config.yaml
d_model: 192
router_score: "sigmoid"
vocab_size: 12686
tie_embeddings: false
optimizer: "muon"
grad_clip: 1.0
train_tokens: 381400000
dataset: "wikipedia_en"
Below are experts of layer 5 (counted from 0) of a mixture-of-experts language model. Rows are named router (the router's row for the expert), gate (a neuron's input weights, with its number), up (a neuron's input weights, with its number), down (a neuron's output weights, with its number) and show model dimensions 0-31. Each number is 128 + 24 x the weight over its row's rms, rounded and kept within 0 to 255. Numbers have three digits each.
Before each expert's rows: a language model's description of what the expert responds to; "comes after" lists some tokens at least twice as common just before its tokens as in all text. This comes from a sample of Wikipedia text that the model never trained on. Tokens count by the router's weight.

# expert 3
It responds to: Infobox field labels. Field names and list markers at line starts in infoboxes and data lists before a colon, such as Genus, Born, Area, Frequency.
comes after: "\n", "-", "| ", "\n\n", "- •", "- "
router:144091101115156138125144152118106159123113140075131100135161135110121173117134111097134083127143
gate0:087154145096111102137127166144159096119107159113147098162101181137159135126153113156109107110125
up0:125118106150127109165101136120143129158145127143125110123127191140162128136097171120127079114119
down0:148121077137142126113139141141132108139166177157150126172122168139123100112110157151118089115117
gate1:129123134152149081092133108085125159113103096144065068154117177159107165150055122136109115149159
up1:110091127126171155158079129090125153110164098121144157133137098141128077164122132155132124131122
down1:142051122110155162146085136108119152135141110120128158108129101124155123111135181146170094113114
gate2:126147126117133101145123148152113126092131085100108181149102124131103162138119158094137107128160
up2:149130126112123139125111098138138175116155145110144174117164116108127116148142131103126147134128
down2:174089169130092116095131112124192145104158139126138160128140126156150131133141104086122125090130
gate3:132126101132119137131173095105118125095121114100130181085125158102124117159103120084129178094129
up3:136120111108174136137094109085128140145103144131093137133147150120127129101134150166133102093146
down3:098129084130128148146101122152111123169122141169107145141148153138142128112110118148124122122135
gate4:105108154166142082138103157108153103095147146082140134098166148124085102131138055107105092128138
up4:124112096109078141145120134126118143118107083092158146124097128122129114121137152085140137119150
down4:119124090093128120113102163141133106121131127121132138101094156125114141157141097130147103096124
gate5:156168130096109100130130126106142148122122132117143090115134104132153103102127169153141106098142
up5:170123125138106107125111113116148134127125134184142119114141157145172155120128094153122093171151
down5:129166120123123168093120160136131127140127120151102157158095138140151132126121105162095088154128
gate6:096141076152123151124114140121128133116099141140113124174147102107115149121134093115131131103130
up6:148158206103149139094132105113080128141165180149143104097128127167144100155133116140125128130158
down6:144149146169124158149133106175111127118127129115122106111115120149125100123129172126089138151138
gate7:151146110112081110151095152101125089140086097126091113175104156144164165137109167128130134128126
up7:109143118112128124119192097118143150143148118135136119126130127098143157151178117157129073150138
down7:136163141176122086111125133167150145139130147148094139169116160110116098091105117159119063124158
gate8:140116105122104139088124128085118130118121102116130153138156119102147090105117148126157163144161
up8:118131154109127132092069144105132133118105117093127159124136128131135120158131112083126169150152
down8:138141125110118129127130116094157103119148120102117148133184164138166127164130116113152163130173
gate9:143109127140134123074095132159126119115133148150117124170099180079141137147148108094095126139117
up9:122150129128122152109138166121139135107168091120112135117080100076123118129135095142136146073102
down9:108111119145115135130116112106146166128120099132153171118117131125101157112143131119149156170144
gate10:077140131105125153101114116131122179123100125146071089147164128094114136106090150118123069117110
up10:117168143145134127110123124107149162063123132129119109126156132126128119127105130106152083125088
down10:119150127117124099114098123153142138130139143144076115143099091095140152121113138123087102136163
gate11:144109156095124149121110133140129140136119106148118146159155114130119128131082091145119119161156
up11:115142113060133186156119106136132148143138098118123092121131102134125099091142127128133150141126
down11:165137177144117175085110134139146108095143090102133158119124139115131142110116181121152167137152
gate12:145122120111103137088132126167111124105131104103137130123114125181116153084113089128124123109109
up12:124134127150110144122130134155100133097122117106148146117114149119134192103074146149138115155165
down12:154152148130143175139144142131095172086133130147178121130157139139131097109154161129097103138140
gate13:119142103145177143118106125082091121123156096122143110125134141088162149110140128086115108113153
up13:171110153116088118096094126125154118148141131131138133122117136133156093113173152172136152136133
down13:123117133170139131135147106118112143153101156137180148075128139100104152105188145159113116177119
gate14:134122103111129141156117142144103164146106107116120159049135122128108126084128103104148091143122
up14:150131147121123139100130130156114125153139130146112117142144155123080123117135121173107083127126
down14:153124132130098151152139092127154142140116116129144093121147144089135158116169109159161160105101
gate15:094130149150084138134118157104133140138176109101101126053124162095087116090152102128138096084119
up15:119154109124160140138154159123112133178112129113173153140115124163128168153145116113130147097118
down15:087154139122104124105141141132117157138115132116089113131158128060141126138117167115115170116162
gate16:137120146163154096150146140144139162141133208163156091114124173114144128087129114126104160122150
up16:139107121107149121118132130162130145143116078112114108131110105163104081150108093113094075128088
down16:167103161170132108108135153141080130116135144159118140083139103141127118089151136134149122046104
gate17:118129107141155156137158120128139109106146134130103102154128126135146133132102130118131085113119
up17:110161124123133125182103142113105101158145132140124133082166140117147135142123134122147113105162
down17:124138108144116103116133125147140101142165138148111150078109133092104121130133144137117113173140
gate18:135123095180151118118159132117129124164113094125136116145095104089136118079145128105081111132159
up18:130156165110111135105073116115141162107130144139113117131119167131089097192133137141157132154118
down18:175125148118130102113149125126142144134115106126126137086122143118151106130151124103150120128130
gate19:104128137149119148140151170135130129095135116134121133131089150125124134092125152089134171137155
up19:083109131079077127097147148127146088113187110156142106115127121110123141117146096130109171128136
down19:120073126170114080151136120067143109138155136142134112105152105119122087122143132127138132122135
gate20:134106103152134113123055114161148118118165135119112103133165137146150121134117139119107130155153
up20:135119142131152124125102133108111129078131100105094146115120162127171107104138114125117148157150
down20:162130092128149184103095105125152124091139136128118126143182159143109128101113123131108112112145
gate21:115124137095156155100148153137144155130108138095135149121148121137102126158158118134145136153134
up21:120118121141158211105127126124192145137130151130163150103113137108131119149195167107140095128126
down21:119108133146143111142070179131149162096131120134143115112078077090122102159109144125146162110119
gate22:105137157119121149096128161144112115125114120113133131126128151097147142095120142108166167125107
up22:179136116090115148117140118110097166098133109147126097160146123147133128051168081110147109117091
down22:150147132130115115123109146163104133171158109125144154136109176131114094174109133093123132141149
gate23:107105138115142144124107139093128132107139037080114134117141192166131150148101148156123089143135
up23:093110123098082124106122147118109112098136124123097086119151109118145162127101150163111130094091
down23:128122142125118195126153151133137099120161123098135109133103132116140116184200109140152138154154
gate24:108089117173121126134089065107149145127091151068147126147124136123105099137165127123167101129136
up24:161103102159116156134092095094153141097110161090127088141083133152099103143102169134141112119141
down24:137108142132106131112106136136144131125077113085113113097130117119131135112120156096104138139148
gate25:105162122156091139154128180150143110133153154148098070130132159143141138174136159152142094159133
up25:151117141151131146113152145076106088161142125124089077122127152171135123119119096117171136098124
down25:127129117126170149129117109119127144117132100106147185171153125115096129169095135131112114098192
gate26:145178118122134094115142139127117138191178157103160109164149136114108142121158101135119096131170
up26:129081080131132191168154142151131092140142138136161130137123117136131115115110155152138145110118
down26:197146145096149153146151116159115123149140088124116140157067135110104147145094110117137126106134
gate27:132134124099103144149167149092120088108137142136110082112133118135070103123113148079149134151080
up27:100128159144169126115123127124129133155132134150121124108125118161122125073118164145088140156132
down27:162126157140091105113142097093141112133136135117166124166073137125128095095139120109106152127087
gate28:105104093137130130145117149128080136111139139071123134127137152082095116153072120112159174107113
up28:146110118123134142125111104103138151123125138125151148120116092123132171110125116138116081084089
down28:135145148132141128156087113114147175137139136176152150154143124093139133109158138152133130140126

# expert 1
It responds to: Year and code digits. Digits completing years and dates after a leading 1 or 2 in tables and lifespans, plus country codes like USA, FRA, ARG.
comes after: "1", "2", " | ", " (", " ", "| "
router:145117123080140111140118096129113160130079150074144137177130155096111152120109136146139111132128
gate0:145148157115128114157091088157132133134149119119090148101116108104115125137128117083159132144165
up0:097121113144142093127172148106121087146156131167150142137116103110136083109068111177142140100090
down0:121068109137134110155129145102140108163123148089124111128119139141118179120138151088110086114122
gate1:104123121126119120093132111184152104071135111121103125120144123065145139117118149112138125111154
up1:145101165115131110102125129123108131136109121105144110107152131119123097193141131137106139189183
down1:108110103118119138138152142119157151148185214151101140131136118123155113140133120121107105107111
gate2:131155177115123113129116155147133148105157115125134147119126194126134124154140108121202130133138
up2:155123110115112117110125138163126121123078153108147150111140146098095091119167117123110165098118
down2:122123132155092111120150130056103127106119100131126098090101084131133076125075157101104150126131
gate3:179118159117141098153116134114095165112100134114137131171185157133125184131102149142145117150118
up3:134140089178150109093152117129133123124142124135103144084145107071144129141127113117160179112098
down3:124118113123118131134115085165182134160142124143176119102160079093141107096153136123111119134106
gate4:129152139113110095127136090156159129156072139095120111153131185124158120104143087137143128137085
up4:170139114201137166115085190161080137135093101141093119128112122130126132165142126143142133117143
down4:112153166139147156119122124151130136156168110105137148140129113155092162122139172184094140192144
gate5:151127146120145167083070096116127149099147143149158127136110192100125092122158088121137106181087
up5:156126148119121142094091120073110187148091136150145123127100130124131108099117174166156115172096
down5:139083153074125106153099180110170113132120146077120120140121082101148154137129120141119089143141
gate6:143132192129089112146152137098136116118133188111104121118177135156159121119115098143129120123116
up6:125155084140116164090093086107114097120131117129137150125105152117114147143132142132156117109170
down6:122131134092105120135111109143125105105128119130141142125121130114097140086133151117135135108143
gate7:154133119162183133085183085098145135126141114138145126084115150116158136129135148146156140188122
up7:130150098126100147148103106112173131132115126152126109133125163146093120156115178144130127149126
down7:145120145174121140131129109111118087077156083138134146123095118159147121133166156128102127138174
gate8:122151133135130157108115055100135125114104171104098125115143130111156129111157129144169149151151
up8:141130153121140096127170169147110113126143101162170147163105123124129100104089087089121104113118
down8:116168157138117144120177122096142084096153129133100142121106136101093165099101126112137106109132
gate9:118143146114100143106108137121110118125126128149125139122111128142142139119070142132130129093158
up9:175135121118137126148126117141108091118120094127118132164172139130114101154135160120095124143100
down9:139106090095128145143139143114143165195149164144104149168148103117109134139125100127109134116125
gate10:124108116112148111145094156074111127175150142099128109141088127146118080170132144125137125136152
up10:139143117134187115113135110116096117154200148080138115113132108107133158139145139122174104112119
down10:149083132079093125083167105111125124093122139117165109068162108130130102172085108159115154109152
gate11:161146118158090118157067137140169127112117136123140140102112129108151124127141146131117140153102
up11:117136119130061133122113157118122113101099137111112138138144181120108101177153095121112118132091
down11:163141146162105103107124140094139126150124170139126121122122169154102117100136099160128089087099
gate12:161122158135138119089143137124107145150134144124135160122160168171117085128104130125117139080136
up12:107181107115126095182183119132122103139177114154154107120132141136146175128111129152118112145146
down12:197126125080095105147099153130117102143117146116141122126107156134114147130133082122118075082159
gate13:146126093165109094142123142150112128124138110146100154108092086129098100093141126156157098097179
up13:112114125104100150106160125135135161146142120115130126119167117114119073117140153143129077092116
down13:122117133123085133142152144118136142135133110158127123112173193140136111130141119143157119141172
gate14:129093116167113124136101085154115133144145105114147125067111135077161145140127148119125148148102
up14:136123136117088126124160117186137101143162072141110104121136122089183143105096171115113157121159
down14:066116136133118169097146128116134144117138148131101088138040125130114117093121163110135105126143
gate15:147131113125152119153114106121147137166134131082121157161172125088140128142141104151174140152104
up15:127163108148142130090163137142137120158108127124137076137106117156124185143121162099140084138133
down15:114144138160151120087128110106127121157136103160135112110136167184061113155145114084139118115150
gate16:130107151082118099125112107136188126106060114131148135102129131117138101129164087114125138167152
up16:133143149114145152131086142131124109108084105144152161137128165093125176135138093070140129127114
down16:137140102168067158073134128155141153137092110164153129112100161099153075072161087095142140119117
gate17:124114152119112163131116130116122126109140101120150153134144139127141101128154170168147096145175
up17:127105108121130078140111124161118147115100124140094116117114121139108151133078120107152149151122
down17:141190126162132117116135171103124157154132149131127158117139134103130129140093112119115102098163
gate18:104133156101108088121169180120102114164136121114144164111132139140151125131129144123090111125134
up18:110156076126121115123126146140160117152149126113118104137147162136168112171089167142129108143167
down18:104144114174133072158125125161154103143153082102126133110153149102171124135119121122151102119146
gate19:160110118134159119152128129132148166125149148123137120139140113102140111172163136123131142082171
up19:138152152071105127070135150095171121100147136142136127109133108103155169140123134142104116145103
down19:139118114161076154121122102146135150167103127159152125125144136133096129137112098139136107128114
gate20:139095078079105069134124095153126112118107103099167154164112108113152150148083154114147158129128
up20:136129125122117128146169132107112180112139129101136128138167112134114147114133123123113134178111
down20:124135167155126091132134108116118132094132092150099131093136107152107122109136218106124136129139
gate21:148141093082139109137111082115140151133152115155140121136156105121147119158113125132143170058150
up21:122143125122145111130153114129132152139141137117170140120098153191129081127138095117142136151132
down21:134135131121119132146138099112074175131163175118127125081148149118135143122116164138098112100179
gate22:143115125073113130137152096139122116100143103120115098137150082101117148138094120118174115181189
up22:075128132140121119109176147158180150148102123124134132141118146173139144138124141099118119132184
down22:152135099177120119131136173152155158148126114145124108127166102146115140132126113151117091108106
gate23:152107140129123136096144094156136151135158159131129125145125151122123123086133123124164108166168
up23:124123139107117126135090117156116137129135144137116152133135076141115092124077128125099133078149
down23:132116107156136170135098091094150132115168060137130153144120101161132123109105081148134125104146
gate24:147123121076110122156108133103118115150103135146165177108101099175124156126161128107147149113141
up24:114133084172160145130101114153209092144140107138108137113140142079138107122101141167084138125135
down24:135130140111112125107091174081108146097104155125073105128161109110154158123111131131184145094103
gate25:092155104142136145129131145113119130101112101140178138137158129143140141103139115111118133156130
up25:195121140085176146106116145128190142085097132144182150099119075135115118146126140140140160134135
down25:107137102142132152132112155143109107127139129159127163127127138121099145133145098097093154175135
gate26:139159118097148138076130114123171119137135106143119135120128136105128156100083158145085137119134
up26:129089157154122118134145142174134162122115142127107111093145105144131078131162135137094133105100
down26:108117115134152133112157129154127084133118199137119127141160153138149100100125130131092101084179
gate27:138159154117139084135106139154130099140149145112127122136123111112136150126135166112121155149149
up27:152187138091114142068113152128117113120165124106139128132107123093116119164142093137100104132108
down27:200167150086121117140155138149111075135124142119119137116130168099141122129119131161144161119106
gate28:095113096132119094134134161112092105122139128162121102129124119099146109108146126138136145146113
up28:123131080117140086134110147119088173095158146118100110117107139099104127097121111137088150176082
down28:122185115186108153162152118125142173109118099100118098127099116086112167145145158138135122115104

# expert 5
It responds to: Line and section breaks. Line breaks after sentences, list items or table rows, plus wiki section headings such as ==See also== and ==History==.
comes after: " |", ".", "\n\n", ")", "==", " |  |"
router:152109142088158118165139105137114106137136154123113125152133157134093115121098146112164141092116
gate0:115127157106134129148109149113136126143086140124109117116107094097099147142094151143148109135158
up0:119130120137158156165080110125112158132117108106157122149151123115134128151101129155116089119121
down0:136130131097122137126138061139131111127168118108128137106111124129134146048125123119161143071129
gate1:084144125156118157080084122119193116123144089118113126088155149146139138122152172096145127106109
up1:140124127124114090174144123140127147120140128165106161135136127102146136160155150163085133096084
down1:129135092130082124149185124149127124117142137144087128119072153136140094154100164131193114116128
gate2:085136162144148167107119131109151143140167128092099129125116170128176149136123160149148156111118
up2:124166125121114133168084143092124079098128072124113139152083130130128129114149129158119098142151
down2:133152126163137087110082181082100125130139096133107164100172140119159105120123147113104095154159
gate3:125131181106134079133126131137124103169146071126111157138125149111141111124106138145133120106131
up3:118098119158095115138140112107150123137132135142067120090148145112141134148146112119103151140103
down3:166140121146141147097132100102095130076118134151140150073100147120133126135155152114118099155169
gate4:133131189136124132081131102106132113089102133165151101118137138082143130129114154112143107136119
up4:161110111139169155120125093111148101124142102147171108126088134150152139131151148123104123118116
down4:112089176122135175120097118085123111136162119118152120132130152134123136106095150150145114083119
gate5:134149160110128090137122147101139103129113157120162146144182131124165140111104124148125131122149
up5:097089124127115148131136160129117164103157144128110125137117153125083124134143152084121137124120
down5:146089138158095125165093085147125099130117166137121146148156146105111139159117153093101129135136
gate6:158132087118129096131132155147124106132141128167112083136146179082095109104123122124130148129138
up6:151085138059135158127154102129159147107116080134123140121122085153166172144124125147141115130126
down6:142113102117127131107079163142104142138124161124165140162164165134115145108125124104105121163139
gate7:102115162157132174133111073128129114107137124102162114123117094090086139127107129140128142125094
up7:176087096120115122116129161070121084170132136138088127172144128110139111132124133139089143090130
down7:142131118117120131135135168107166122135139130161116076160157102140116111144089150137149122108113
gate8:165111147075141141132096096128111149137141090135136133112092144098159115125120140152155142141119
up8:121099173110157145139141123099113093134135115106138126112127166136094153129144107118160140142129
down8:114154132132136115138117115130143132111153091111135123140112152187122160144067127081159152097100
gate9:120115130188121125157137154085120114129139136154126127141092087117124117096113133111138090157116
up9:107092159182153142134124112084129160124072109134166099142117130144113125101121108134105132130118
down9:106143146085117116160152140129163118114156141119096131099169155120140144108118154124159145078108
gate10:150150123123097154123114162118128157122101138117137144117120143117115166168131112131148140124100
up10:129111106135107124123114132141092175075151110128115123102120156173114105122121165133112118102135
down10:119129084124108120122131135129153095130165132094140102201151125120087112128140122110106119125176
gate11:097177149156116122158132129125108142137115150124104113136124107132155113110111152123132094096117
up11:158118136122166096137134118161096137150100172113125142117106126134113123141125081136124103118162
down11:166143121137149157100134135168119122135120117096117146122101125144110136144088125152100135142186
gate12:166143122092125153104177111108104102144147117180128095137148130134156142121122124124157121147155
up12:086089139117130126093137108118166171091146123141170108094082140106131130087143142075107135130121
down12:167101124123175102161127073136135151152114107105096113130117123111142129184121114108116145129165
gate13:133120107151106159147107140127121124107130151090150154114107121105104130155158077115183132127064
up13:126138141095150126148147117169166116179085179139145104131135112116122103124187141125109150107132
down13:129130172087130127111149104091107135074182126089088123120110132148143123131142088150147117169113
gate14:146164105131145150143142130142080132141109149077093076137158117154132086119121126133142133142137
up14:091152130130119137149109107116151081116125111183151148108114135076133149127136125157131120105112
down14:105162113190158108179133146136137114113111076159148095104137128127114141177213128150144100138111
gate15:095149139129090134143125135111189110158117091143143116173117117106118121112197170115156129129111
up15:063088155135105118131142110139141103125192110086101107111134100165109133129120106165131156105087
down15:095111117150149119132136086138093139088162120116092131114137151126153114135104119178113076079136
gate16:164154138095134126126152134125122135140121133116098153136179119102117104108132142123147123103112
up16:165148103100138105119163109144120114134121151141156146136131167117144161123169145173152117098071
down16:073115141116140140135160132112115151176148168141149117083138148100145140148109095137181164095106
gate17:138177109066153124118116126096105160115120139102129144162137114123146142100126153130128095116114
up17:155096131124110100136167102126086113120157107130095140161194169134110136146097123126104156099150
down17:102090131117161141150109086141087172127097127077162099113128156111151124166124112142121078148101
gate18:103128107108155110153146159109095152120142130142138148140110130127119153149085101113114140130143
up18:147114143158125116143134109170151154141147131129125126106169118156092094153136131174099106096123
down18:128127135134116183119162085120169178143102119121102131130145159136123095150121090136123164141136
gate19:126158154151107097123143114155119082105138102136145139117127128120142087142140113115135117150111
up19:132122150120173095102149105176145107118140087136156127138133132141151131157096113109129121148129
down19:098124153098082133106170140129125155087171143124166064116103140103137121137106139112128121097197
gate20:183169155122114127091094141123126136142106133133155143130157090106130123102120141138137126149149
up20:087105092113070148137135106114148083083159133154109164146092127138095150102125110112121118102126
down20:109139150157120112143111130158154148133120126134097136116132095126145153155099143107198082162129
gate21:109138157168126130156156111125104123100121139151132119177167162103104139111117138098143167101112
up21:110187126111104112129143081117066109107150131141151115138212102125098111116121110091144124093121
down21:116146139123149119121117139178152086128144150116141113134135164121178108118109145154125128163101
gate22:093133095140136113168148147121124112156118136129104128160111132133108114112137151165117087139129
up22:100169137120147113125133131137087105138139139145123123163137137112134124155180117123148126152140
down22:092127130076111143103153137138119108107174137111141109154105128101147130104136124107140096142122
gate23:102094129126138169122132104133168113126123082137124139156101164125118104150125178119170121146124
up23:133088143107122187097136080124135116128126090131108144172100151142098089122145172086147118100123
down23:093137138142165172101101140128130171128095120168138131127123170136081123158102103135158122112087
gate24:116134153159121139133152103115082122139112110136145163094098159093134128146151115124127097091121
up24:122116128143084165123125122117140113125065117116129139127125126141127110117083150133110135140122
down24:113136137142088121182160148143141167123127135082112134122137134092090101124099115148163125134148
gate25:169089153133110130085127108145158105140128095156114112115166166159101112136103142101123140098137
up25:123163107116143176124130118122100139086112121158152126142110114115188140121114111129150123117113
down25:158106189134113085088153093150088138148167141152134137090140133095125121151127146138108099107171
gate26:168128114150105138149138117149108132121092135155095143135132133190114159116095141142148134105109
up26:151199121117127173115154083138123149132141126109137168104130158119169089130179099099122108118145
down26:106117132142124120155151169101170118111123163132118127139154123118106111111123108117120109076131
gate27:120119119108128162121153148099101140105148123096090113095141118077147105145097127109094165119176
up27:159164153150130178174104115085123121085179127133110135122139107154109175128107130110144166156216
down27:198162128121115112145117119134133081090163135165143135111124100184151127145130161119134143164128
gate28:124157166116167097140151134136109098141114118072132156106100095173085139100088128121145112100162
up28:107123075135132113141188141146142124101106146119170133130178158117138113156131134154106124119121
down28:149137110152120137157131070124143148119152118138117151102154149146122136130154089136138158160099

# expert 9
It responds to: Numeric table values. Digits, decimal points, brackets and units inside numeric tables and statistics, such as climate values, coordinates, percentages and review scores.
comes after: ".", " | ", ",", "6", "5", "4"
router:157091094110169100124110097079107127096110149101125134118150140136096096132121121109138111126113
gate0:157078122152137140141130152106136145129155147142167138157109136097128150143119120177122113149102
up0:094168138153147132108086125170128112151125139127094103160127143100139159130134127107145158090077
down0:152102112111135138099131130095132104140127119123135141078183120129137120136098119098137105128130
gate1:088149122122098100168136154130149132134130110096122165107127156127138136153128116101149130137114
up1:175132094126156149128169128124147092114104120174122113168143131154119107130132114144123087137115
down1:136181151107111160165081121181109093106125168183141126128131149105155114149117142134147114169163
gate2:108125178115140137121149111089112113120125163136136124135157143122092131094109097122131119131149
up2:107128123093112160175154156105107136117120128139133172154139133145165103161152125146142118104114
down2:126127101089117115119161105113143162125141102164115109138087139156123140113076116113106146137137
gate3:157149104087124123093158140127174126103156098141141136138135142126162137160179145104173139125152
up3:129139135135091147131115127147152103090146145121121121133103114120124063101098137137118110181128
down3:109146114149109110157140084143142122117130156181115164110127153141087081149123103109121125147132
gate4:139110146120123143113115126122149145110064145123133132125167163139146138140150109145119113115126
up4:104164132114103077169162130127117139137102124138128129087121168125137130142124111128123087105151
down4:111122156121111110130113125119165123135105164145120105104146147094144112212129118126137112070164
gate5:109139132123128117126162119132146133116115120125113113177123116135119124104095087159139132145091
up5:152119163129117117136153113158161100112126131184196090154164137136106113081102103122166145098123
down5:127136090124182124163118128125156142174147134089157131132122072158144121131127163148084129151114
gate6:134165107107115109092122116135138107137114149130130124127126168125114141103156125147114129153124
up6:164103122106147086140112119156122129158137103132138133128122164115114144122103112121117148160117
down6:134176143145151091119189133157112121138131127111134202112113117096148084113123126115140138137134
gate7:096110070105093151174123108110099142128184103162102105100150129145109151158132114137119067127114
up7:170106157115129107063116132162129101082131159092139160124099093152132136132157126098139140143107
down7:139156134138093117080111109131135126128121129111136134103136115147095110124117156094127148140126
gate8:139146167114114152170123127107177143119107158132138109105164150156127117168093119114172138116138
up8:138136202145100115143118157144127132147133144126130108100187098113173121115153123158097138157155
down8:115112134148083093184127144138096114143113082135150109147115139172167147132126119103155146170134
gate9:111144152123113134129123116182158115170125128125165143119108131144132130147160151132097117130108
up9:128126084117106099111098126130081127121112110101124128112148103110108113128149127132124141167100
down9:138148114140115125134125119127131110172130154118126123102117103150130153085155160093131150123168
gate10:124148156082101160139116149167110158130129104099117141127161166144098097172116094136094108131145
up10:129109173116137113128130127141144155147121114113151103135100139145112123156123135123124089145095
down10:118174121119145120116119133094139133122067127144126136164126159138113144178133120129072111129154
gate11:100156134102096065137159114141128147155103101152137099134138162158161151122126145121157130117160
up11:145101138145140138126117149119113137073151148157124108145121143144089109115112120116087116090102
down11:114132114089119139140129092102135145077113155158101133126123097177092108111142134162100131132150
gate12:116059132139138163154145125062106130134172113146144126166123148134118107138150117127126103136127
up12:174130054140109164113142186143179117128107149136168140156179108144140113153165156155132125093137
down12:124148149098101086090119123108108110134116098161102115147111121110142151145140150139096134102179
gate13:127119158145145143129164131140088114148120146165103119106151159150181096127152141138105121115120
up13:124128140133140146132113162100115130165097136139110086173134113157117170185114135161130094154136
down13:103119106151153123172118174093136088113120124090087126164143087152164104157160106124112160155126
gate14:155141126107189118166162152090132127105146141137112159109132167126102136136108133161161122109117
up14:111135134133170133109149096134114056120152133108141125165093178136112086102086167171126138158106
down14:140148119085112104155144153144127120127116150125167153149120149112110152140109170105092145158126
gate15:175108130143146154058082096090131111118117122139154074168152161123133089129165099132172132059125
up15:095121154128162142115114103126130091162154132122143142124118095157132140167100138081079113168115
down15:142113159104138165179135133120127168125117131133131131133136102117091106115160106105105147082116
gate16:105075158123108146111114111113121137152166097099121135127134134112117134146137105105155124120141
up16:145185105145109146125139118120122123102124126134119158115129137138121142156118140143133115099157
down16:077153125132132175150140118120146138093125166158104161103143111148129142114138112130140114129154
gate17:111145122063147135170130094159135092144132079111127087141132147128084142110124144168120097109094
up17:141112152169114137128162175100150133113107166115085149165136090129128134119137140130095135135066
down17:129115103100115154118139117123130161122109119156098143159137108093158089044082156111125141146117
gate18:144144120126173119117107092111144144062095142120185166103121174110104147138126160115119111218118
up18:120144131124151151127163077167134152108146123137122156076126096139116114144114167140099108114103
down18:146117107138174143110153111116157152126116124093113137120162147184131172119144109149117136124120
gate19:141099108097176100143148136136152108106095139096126150113146114137161136146101153142142166122079
up19:087134116113086154164173103127136146140172142118115079156160124109142135122146144127098099130146
down19:104142086114153208140103101146163097119154118135117064126133153135125123121113094092121132108104
gate20:125124085089112151109118131190144121145144119128126082125098090159093169121117139101160148095118
up20:120156118121107121111162149128125136117126104126100095128110136080104165079167138155129127145139
down20:123132110108141156117117110145117128096099107173090182110136174112089161091079099096108120112110
gate21:128119132117113123113095113122113128145124155119114087141098127118155112130102109148096129081168
up21:135142127110121068106170119138171129088130148133136132121122107091079144154128142121103072176158
down21:152127141127094113149125122123132092104127082152111136148118138133141122139187153211143088103152
gate22:148138117126145113084121110127126143143157124160103138131176154131125130126138064122130139117105
up22:132090136127128109119114128144151141125089157138091138163139115140113147117153144106154122166144
down22:156123138080116135117091106083104120134166145102138169166113140103120124157164155111147104098098
gate23:112156129136126156114187079139150156092149157125129123135111137115120134102135097109112164126101
up23:117144138114113146108116158115072100122133118111124102114108128124168142164120140130156082133116
down23:142133116163147071132146152146125197114160178142091146085115107099141137117103140095137125114130
gate24:129131101122120167143101102132106147192151156135128154150147124183167143119117136151119143112129
up24:109119087135165145115129166171147164127146112089152156144142112112156106086151137104130135133159
down24:080135131162137134146150143172126139050095100128109164163104104136078127149132143148142147171114
gate25:107114118114109126139115108118111121127119105135145120117117151129093146126107142119173115109123
up25:119123174148121112146124122100132131105110136138173128131110139096145136116168156143119103123138
down25:101109142205170135098095119131127159133134130137107138117113079120134129155132150156073098119082
gate26:113140139088128100144152099146156116112110151152092112150139113146151139126129115096143118086100
up26:169135113147143114098119149153104146130150099084185095102137128120125130136142146184116119136171
down26:138144130115132165097164141105089142122132153114131125139148143110093133126131141118136130125119
gate27:157109090142131120160110145150093146128148128158073113144134146144168137145137113133127110122087
up27:125120113166118161132047114138137135149088137128143145152150157140134116095132114107103098096100
down27:157177117159135189158155135152106126110103158151122112113110108127120135116126170136135120141066
gate28:096090126109117094140139140113128160057113101105137103136116159161122132141143101088074144114098
up28:146109099130076092143126098128155143136133116140144114147138091164125089138140169141142121093104
down28:118068126112128077132116112113148114112117112135156131140121148120139108119174152122137089087133